Weights of a small mixture-of-experts language model, trained from scratch on English Wikipedia.
Size: 14 layers, width 192, 31.6M parameters.
Experts: 2 picks a token, a softmax router, a shared expert of 128 neurons.
Training: a variant of Muon for the experts, 760M tokens.
Below are experts of layer 3 (counted from 0) of a mixture-of-experts language model. Rows are named router (the router's row for the expert), gate (a neuron's input weights, with its number), up (a neuron's input weights, with its number) and show model dimensions 48-95. Each number is 128 + 32 x the weight over its row's rms, rounded and kept within 0 to 255. Numbers have three digits each.
After each expert's rows: a language model's description of what the expert responds to. This comes from a sample of Wikipedia text that the model never trained on.

# expert 5
router:080105116182080177166090138074121070157095126161154130175150118081104123101128164115089173040126151099091132141103174127122165086107170161094165
gate0:115160171115188161136125108142145105147134124118122119106178143032117075174116159141144075129078141082119141162118120161119103113103182091129046
up0:193114087100103141120111189109140093129146161106144088098130139146122156105165166180210077162131173193103180125141191097101128118173106095105135
gate1:113110145112129088182125100129169123161178176152144147159064097154122136121088160120119127058082120197127103111090203150177126185158120089099113
up1:164155164103150181104161154080115105111130138084130144121120102081147114058170141141083115093182157159123138133119104102102104080169186181169137
gate2:168171088160168084133169135121138104098130166181086202177144073109108174164133095076076131185155149111140134203157118166143144103092119192112093
up2:109104153141059173208154147163128155077140121076102174161172197152176056158143076128087135108135165098137182150117149121088139145131115167172093
What it handles: Sentence-final periods, especially after population or capacity figures, decimal points inside numbers, and section-heading markers like ==, e.g. 47,900. or 24.2%.

# expert 4
router:128148110150110139132113119160124142167100082124080077140146178117115123077089135149158090134128097137095137149121079185163108138109105070121098
gate0:101175178092176086173131099189158138088157116119064128134149117131129163087129170118136112121113195104064077183100102130077143081103103088101098
up0:114104098104102098173081146086172176087116145141137188071133122136168130162158152086079117098106149117116138167142129085158155141108173125172116
gate1:105225149091126077124115051101166162089111166170128117104155123125100175104099102095102129157099123181139113138122097128138126125133073143098152
up1:121125127091150097124148140149130114104125153074105121099151139097178090124083202180153073147179185100189109154101116113077117150167152167093129
gate2:090115084116092194097160107170105117143137095128134074092078124122167160078136147138181158107107180096107159093167124125108092072099154108146142
up2:095130121140125139106100164098116036151148156123140158093113122089078125127103116167082179101067163118215062083106133122188068168156094139115117
What it handles: Short letter pieces inside names and longer words, often after a capital, such as ep in Republican, an in Canadian, ob in autobiography.

# expert 8
router:159050148112116126087092186155097083164117093158096139182086144116096148145136142122099106182194113144141096136139152077136093086093127128074127
gate0:169143099155127111076145207129089176137118113155123134103115093109091137143115151100128160131187103111144143109114118140126152150125113121132069
up0:114070114102144135117132110112220110173101122147244099155115074165191075106117130089063161090081113102149107122136141128186117158089079061155160
gate1:129155155185085104100127090158164099138189064107174188113193121126101100134103068132112094157183116100132162157208170106156057093135147139135157
up1:130148166089111193157135174151109082154149127141132153161063159169070140110084126125077175103151099115113110124092101147117104116194089162140086
gate2:104075118131145180117165133108104126118185047067060140085154132112130151116152085149084107122115135140088119102130112115173106171122153170089103
up2:180140132107163089073149086112153131150143102131212120131099167167127132135114106178163152132155120136185063115111109170128109098060123127149127
What it handles: Capitalized words and name pieces inside quoted song titles, tables and name lists, such as A, You, The, Cur, China.

# expert 12
router:106141091160149135155083161131101140104146137113109147169109137169140167167155203095082124112114112134115106102099171114082100141117173096099158
gate0:155112125136157134121104113152165182146076095104091181183177198180123089113107097137103146191081118122211062138094107147114098112152097190183105
up0:104107057139088144106084125117140200133090087108161131136147174175152139095138152078117118109166171114140100155116110147143152108126147187177091
gate1:144150110117179161122120090173130165189079117143150133118155111153065202097126135098139169138158161119133086109117098134105131122113105153133158
up1:078107132182188176145161150103152133145141061101155135085162172127120079147151136153109149121176141096177092106133120108129054128095163138107160
gate2:160167193132150148195115107152151089108102079137130126153151151109077112128084188095148164112165146124091108133148149199127125189130128129077118
up2:142140154067162122144132129151178120143123212167178114120163105070102104171127161143170153100144146127096181099165148122113136079093101107163119
What it handles: Separators joining list items and clauses, such as commas, and, or, but, semicolons, table pipes, and closing parentheses.

# expert 1
router:133078119036125144188185143148107144106112109157084140132118119150122104153112093169090128135127114154124162110138138133166136141100159091190154
gate0:106134139107142110123107148104108101132111107171109079108152100140071155110140166162119059071169171134149128125077210105067114056133129155158176
up0:156157092164109136069129053140126195156139136088135132174089121085113131159103167079095119210120104159105104103137086086151133138117133151098141
gate1:116111139104122142091141099093164120110166128145068147147154093153178102165132112222135173081094143146206120114092126167144132133108102171116134
up1:143195097139051125147097115190160133162121090128134114068104108090130112116056189079127119066111123145095122126113131087075102183127109143117124
gate2:122171175108080112163156085165195144119140182143148153149183167181127067160123135130088085063104104157080123142123153096130110126098113126082120
up2:129163097115124105083124087119151079182144158092087139115163143128165104119117050135162144130151133128145156100091113116113211107125084142147087
What it handles: Middle and final pieces of proper names and the heads of named places or events, e.g. Sarm-ient-o, Long Beach, Park, Cup, League.

# expert 2
router:130140097174131125159102081142122086092138137054123160000140136146107091045159114117197128175131137126128106137107165131097127128138113112130141
gate0:181126141170116090147159197164186167166185092167155171124175095137166108152137115132164140144083160148122118065090141140136121155130126181085136
up0:103171060103150067176115123126097114155189085120128139116094066184141149155073136175124117079088149062117077079158149124101151117129101177182170
gate1:170134150092134081115148096126116157075153158148126112108090150116178137140150115155116072103192173161129144177105169123101115201138180143160150
up1:110142138098078114149102151122117178091145136120115159138168126086138092141119163102098154141150108129149118135127149114086126152071136078156132
gate2:163123059150104119121089112110150159136111134145091164199111073121135159067142090108113143149132124132107073106159194179108152103212177208145099
up2:068076144138129140174109089076163103080103140100120125124120111169131098149108097150137172090125123134102140100140144186103148165111159095151142
What it handles: The word to after verbs like had or has, plus year-prefix pieces such as 199, 201, 196 in dates and tables.

# expert 15
router:095103139092185099101134171076175140168142120111157167170093163148139125174092099143159111175115122099176142131159128145133131195132123123139099
gate0:133154127059124074087219130114059108052149127130087124150092138106159137134148136204123128169121077144172175071149148105112143179132093116133094
up0:094098190105091121110146025077051110141187139155108154137054086143097126183104135105115127095107118135121171126183119151162116156079153189115117
gate1:150077153100184104119115171161071128144165116130174110157104113083149128136138124120159115133122094168177186165138115105109090158131140071047110
up1:134102086189154183099088134180126123186164100122114159162145094144130122160137103155096138139145114111122125149154132116132121152154203113147096
gate2:181127156146089100084053125129120136115109166137106071087130117117188108158152127123130090152069143171107121114187120205153121090132140219071121
up2:126100167147118114120159094130149178132163109117147107188179122130140168154032132191128115150114081087125096089108136113119114143203095093134130
What it handles: Nationality and place words (American, Ohio, California), commas and in before locations, and colons after taxonomic ranks like Order:.

# expert 11
router:091145125112136153221188123119195158114155140171136117099019067128134112157132112141188117115145103118147139139093147107141103128132124142152100
gate0:163144125113102158154119088108123185085157074044134137142138154135132094130146080154117111134156117170046125175105109164077154168113134088168140
up0:121112155098084171152058158055165102118153083144098108127153127139123089180172081103137119147121178066142146164115092147149106141104224128178088
gate1:167115113159178115148088196104123157107167104107081108145153192119160085132125127139196150086116123147093098094167135144055096133134140086115063
up1:145143138170155135140166103097101133155125118147120131092142173089132109172135091093151114119133091186098157106186067191167072058144167122081098
gate2:191142120127117148185112122115063153144134103141098146175128124087147138165108164115131118139132159136117084134139178119050175124150087113135133
up2:169119149157229176156126150171065092106105039143131102159104171132180146174147106124143173126107091060179113108155119129077173115143149087099104
What it handles: Spaces before numbers in sports tables and career stats, and pieces of foreign names and particles like de, Le, El, Bratislava.

# expert 0
router:134200141149114125097174122134152127112131135090102033130130153127143123104117171133120104120116174153163114129208106089109091093181150138108132
gate0:143144165117160155133055148082117141170188185179127093150125110116166139085131151112096122112124142100114152149125136105099103105153148178104091
up0:121172137093140114115077119116128108133146125161121110156129155116182166086158060069103168082166142141071113129116118135087138175153177173106114
gate1:121132135136089208126158133185115099191118127122130040096146149146110142118128063139154135125101115117176141081140145129136170089147160151177083
up1:122098113129133143142149080153099062093121138057111137109164127149145091142117111083162158090092159166100119097088130157099190147124092152123131
gate2:126105159156129086108108097159144122167200087136155122139095122107134199126116124122134124131149139075143092118181127171113147108146162132113130
up2:128118170077134113118114098160107123161137065150108133146071163126148191136091102103127102136120090162111124123167154061081141179092143138110122
What it handles: Articles and possessive determiners opening a noun phrase, usually after prepositions or sentence starts, such as the, a, his, its, their.

# expert 6
router:137150158184115152095089131127090160072168215105107143126177104101146123073152130097137136138103151149192103151093151150102132125116132159146135
gate0:122170150115047158126113132108115090067101122128110127097125110183120108163124153139084105160166122151105097150172168126171148136086110190083137
up0:155164120057053111127100199077143107222132089123141089127150133158161054172149112127129125120097104122068090086106123151161125109126117124034088
gate1:085128104148141082169138133119128123136129136126102101146092107131121198123141150087111118142152097102212124083137172128153102057109139141102098
up1:131083083111139163123176141150165150122122143119106104142139150161143117150166136117070185130094058127193126208154108112139121135152159105091082
gate2:111134114076077121159126147136112119103096097144157052142083164143140100141142127159125094107180144067139177156150123113123129068132076114102087
up2:133110128089156121121140101109055172117104134097094152166162173075205169142155138104125117108103174106123162124186123064135101100104205101120144
What it handles: Auxiliaries, pronouns, main verbs and adverbs following a subject in running prose, such as was, is, also, often, received, decided.

# expert 13
router:116043111127165180065161140127129105132150115158100123150116093136116151123107155118166165082101102123113104072123074143150117134174127101155108
gate0:156136167140168108106118168132111128133109188138098161221132106163153191175123121149109156120117166132127136090101111179153125146157145088119099
up0:126135073108150133108104111198142124099153122146134125076112149141099145129132143140136108138127155050108127094134166089090172144125116109139115
gate1:111149125119153091129104138201125084139141120055091127132135079156156091113090138088135122152180092130075125128145052146146181207149101108153106
up1:140106161110121204157133164187081116124134121176116124164109118117125056100100122091127147135147132091118103088142156110120082108117119201101090
gate2:136102111077121048123108134097064156105101129135111098046160110154163101084194113123090109147111096141092124135144130155146079112142173162150069
up2:145115157135134112121123108045119123129135169065104164139132108088147160122159188137167135132071129135035127164114111162090111183139171086149129
What it handles: Line breaks after closing parentheses, headings or sentences, especially after life-date spans like (1950–2024) and table row ends.

# expert 10
router:214156079103130153120163088048105138100127170122154116073132099162122098100111099141066091126094114150086137164172164107096177096169127135133136
gate0:139105104114181131094121129090085100136178149140141156105094112098131074206128115197110096139136080174132083099154131133116115109135110147104094
up0:164186171111143121133099099097141088144125147110141095133143164162100144131134113102182139137104138115141174114115219141126125179136098118125112
gate1:143092112121207155065102177058119187123133097114124109124117150166122096189119078112131148113089133134185123140124074102072143123188141132086085
up1:149132152093187169073074197173141095069209153077106075134112087089063137109141130152115144140155107105193114140137139126134076099200139147117157
gate2:160107200157087159121109088120133129109149170107128130109110118158147122191146152147122110117128145060153123128067124154116071133121170101155115
up2:149100151127111161153119058129160105152173161108139149111124095116240182141121122148116128164167222145124139080094134087142102104141114123164129
What it handles: Numeric tokens in tables, sports scores, statistics and measurements, such as 10, 12, 60, 82, often between pipes or before dashes.

# expert 9
router:117100156152114098149110119095126176156117122109196086174164100118127138190140056104143162101162158144101161092153087142156156136109130158176074
gate0:133177133129098171149100094156060084129168114168159122139138156144135156135137189148145241093148115195113120106109138207121163136100188098143130
up0:100081095125131113173129117163059086100102142135165152116143186135126132115103132163133160179128109109146166160174132111118171137107086175136152
gate1:124134131089150089124169091116107102176138161189107180066103097080099146091107084089111151146137150151124095167135145121134103133106102166150134
up1:146199166145127111140112138087162107110129159123125118183174134113128107101180160125167128156081113109100170118128125124155147116090162088129139
gate2:162126137172133171133107109178175079149193139082157106127103085134163183135126150124117121111131123181097154134180067086139181132088139054128126
up2:161119121061089100100155102189092154120103073142230077118144120112110135173100106143076114131103176160171158076125128143135208144097125079138141
What it handles: Units, symbols and digits in infobox data: km, mi, ft, °, ′, °N, bullets and list dashes, e.g. 16.0 mi (25.7 km).

# expert 3
router:148138117052074085097150087155110113111127137142150149125157132140128144114168136134111097094114114111131089104110076139156131099132110169105148
gate0:119079180117172106210140138145120181108165148094140130080121135188125153092093098135126143077153124112130132111137135085092137143191090171130117
up0:097163174097092169117160170105119141146137111165134111150172103124149125091069092163162101181120171137121189125091145133122090170154088141125187
gate1:109174133117097156131108180037183174157128119095120083147156159113158119165097123166116184159101111131137098100158147184136170135122069201165141
up1:092154174137135088102147125115155134129088100078101075087139125121164077076129116102099082122128148078078135104105119069092163140134178104118134
gate2:172169089093101125066179121085124111136147133099132128125135135188159133164104181146158150171128095097155138160117117122130148115150084160123112
up2:132123108125150114135127177177135111108169150174110141110089103168173106106096139144196107159159171136058137165116152140115135108167076178139183
What it handles: Bullet dashes opening list lines, table bars and country codes, plus common English first names like John, William, James.

# expert 7
router:114243147090127105061092154186148136121121170070164167047169177134143154155106143152069122158124111090130113111164107082109151097125142111145146
gate0:143104121126124170114193126155106163076138164177121102068074112147168151076151153063107127111137095087172173139089057099144119077137150070167125
up0:161066062120075160139121103132148081084110122201184157154072186184125160080147089151143151087166137086150130141158181155213152090111156111133176
gate1:139084144148157126163134137116074095090122142113111086130148107099143155145071150191073119122173122166118100099121090132162147093147102125116183
up1:099138149113129091145130133137105163144118114113229074124139117188116166102082109116079161135118123178139103120125063099154131118118135130115168
gate2:048128104079134073128100120140112123076147221086116140106077135133176114103109120191122155119085070075093145155099141109140063180138098101183093
up2:150115178140102129143158116123121191110130105113105170163110157185203142113117116109145184163143101136155176134070174179116169101099139128125133
What it handles: Prepositions following a noun or participle in running prose, mainly of, in, for, on, at, with, e.g. iteration of, interred in.

# expert 14
router:186167125182155100137118105127132120130102079175129151134165147086144107176137160139102146151089152128090188153097148125125162173118095125100151
gate0:092143149149142117106173149160149150132151176173121114129127089153085174189135135140125167119145101114139133136097095139123156130100141164096137
up0:090113213114104168148136129124098141127137107103186166108089083078126146128148079080125139115165089141133153128133095106075124175132150093133120
gate1:087143172137142151127139182135159110145144103133142094149079104158168136159107144098123115142145134148057115098161140111134112139082149138159152
up1:120186122124106117099121110130130176142109148143153119136118187125099148109125074100141135171080137151121123139136136151099155072106164124119143
gate2:132106125120139117137167125099086184183109136117103138142159122207176156152151134037089088141098074116143091107113081143051120124095187100138120
up2:139115117055122090061189131107103148115123091164169155094131110165134082188150162092109117149076124188178122135190195153180111132065059113130073
What it handles: Suffix pieces ending nouns, such as ers, ation, ants, es, plus common nouns after the or a, such as film, city, government.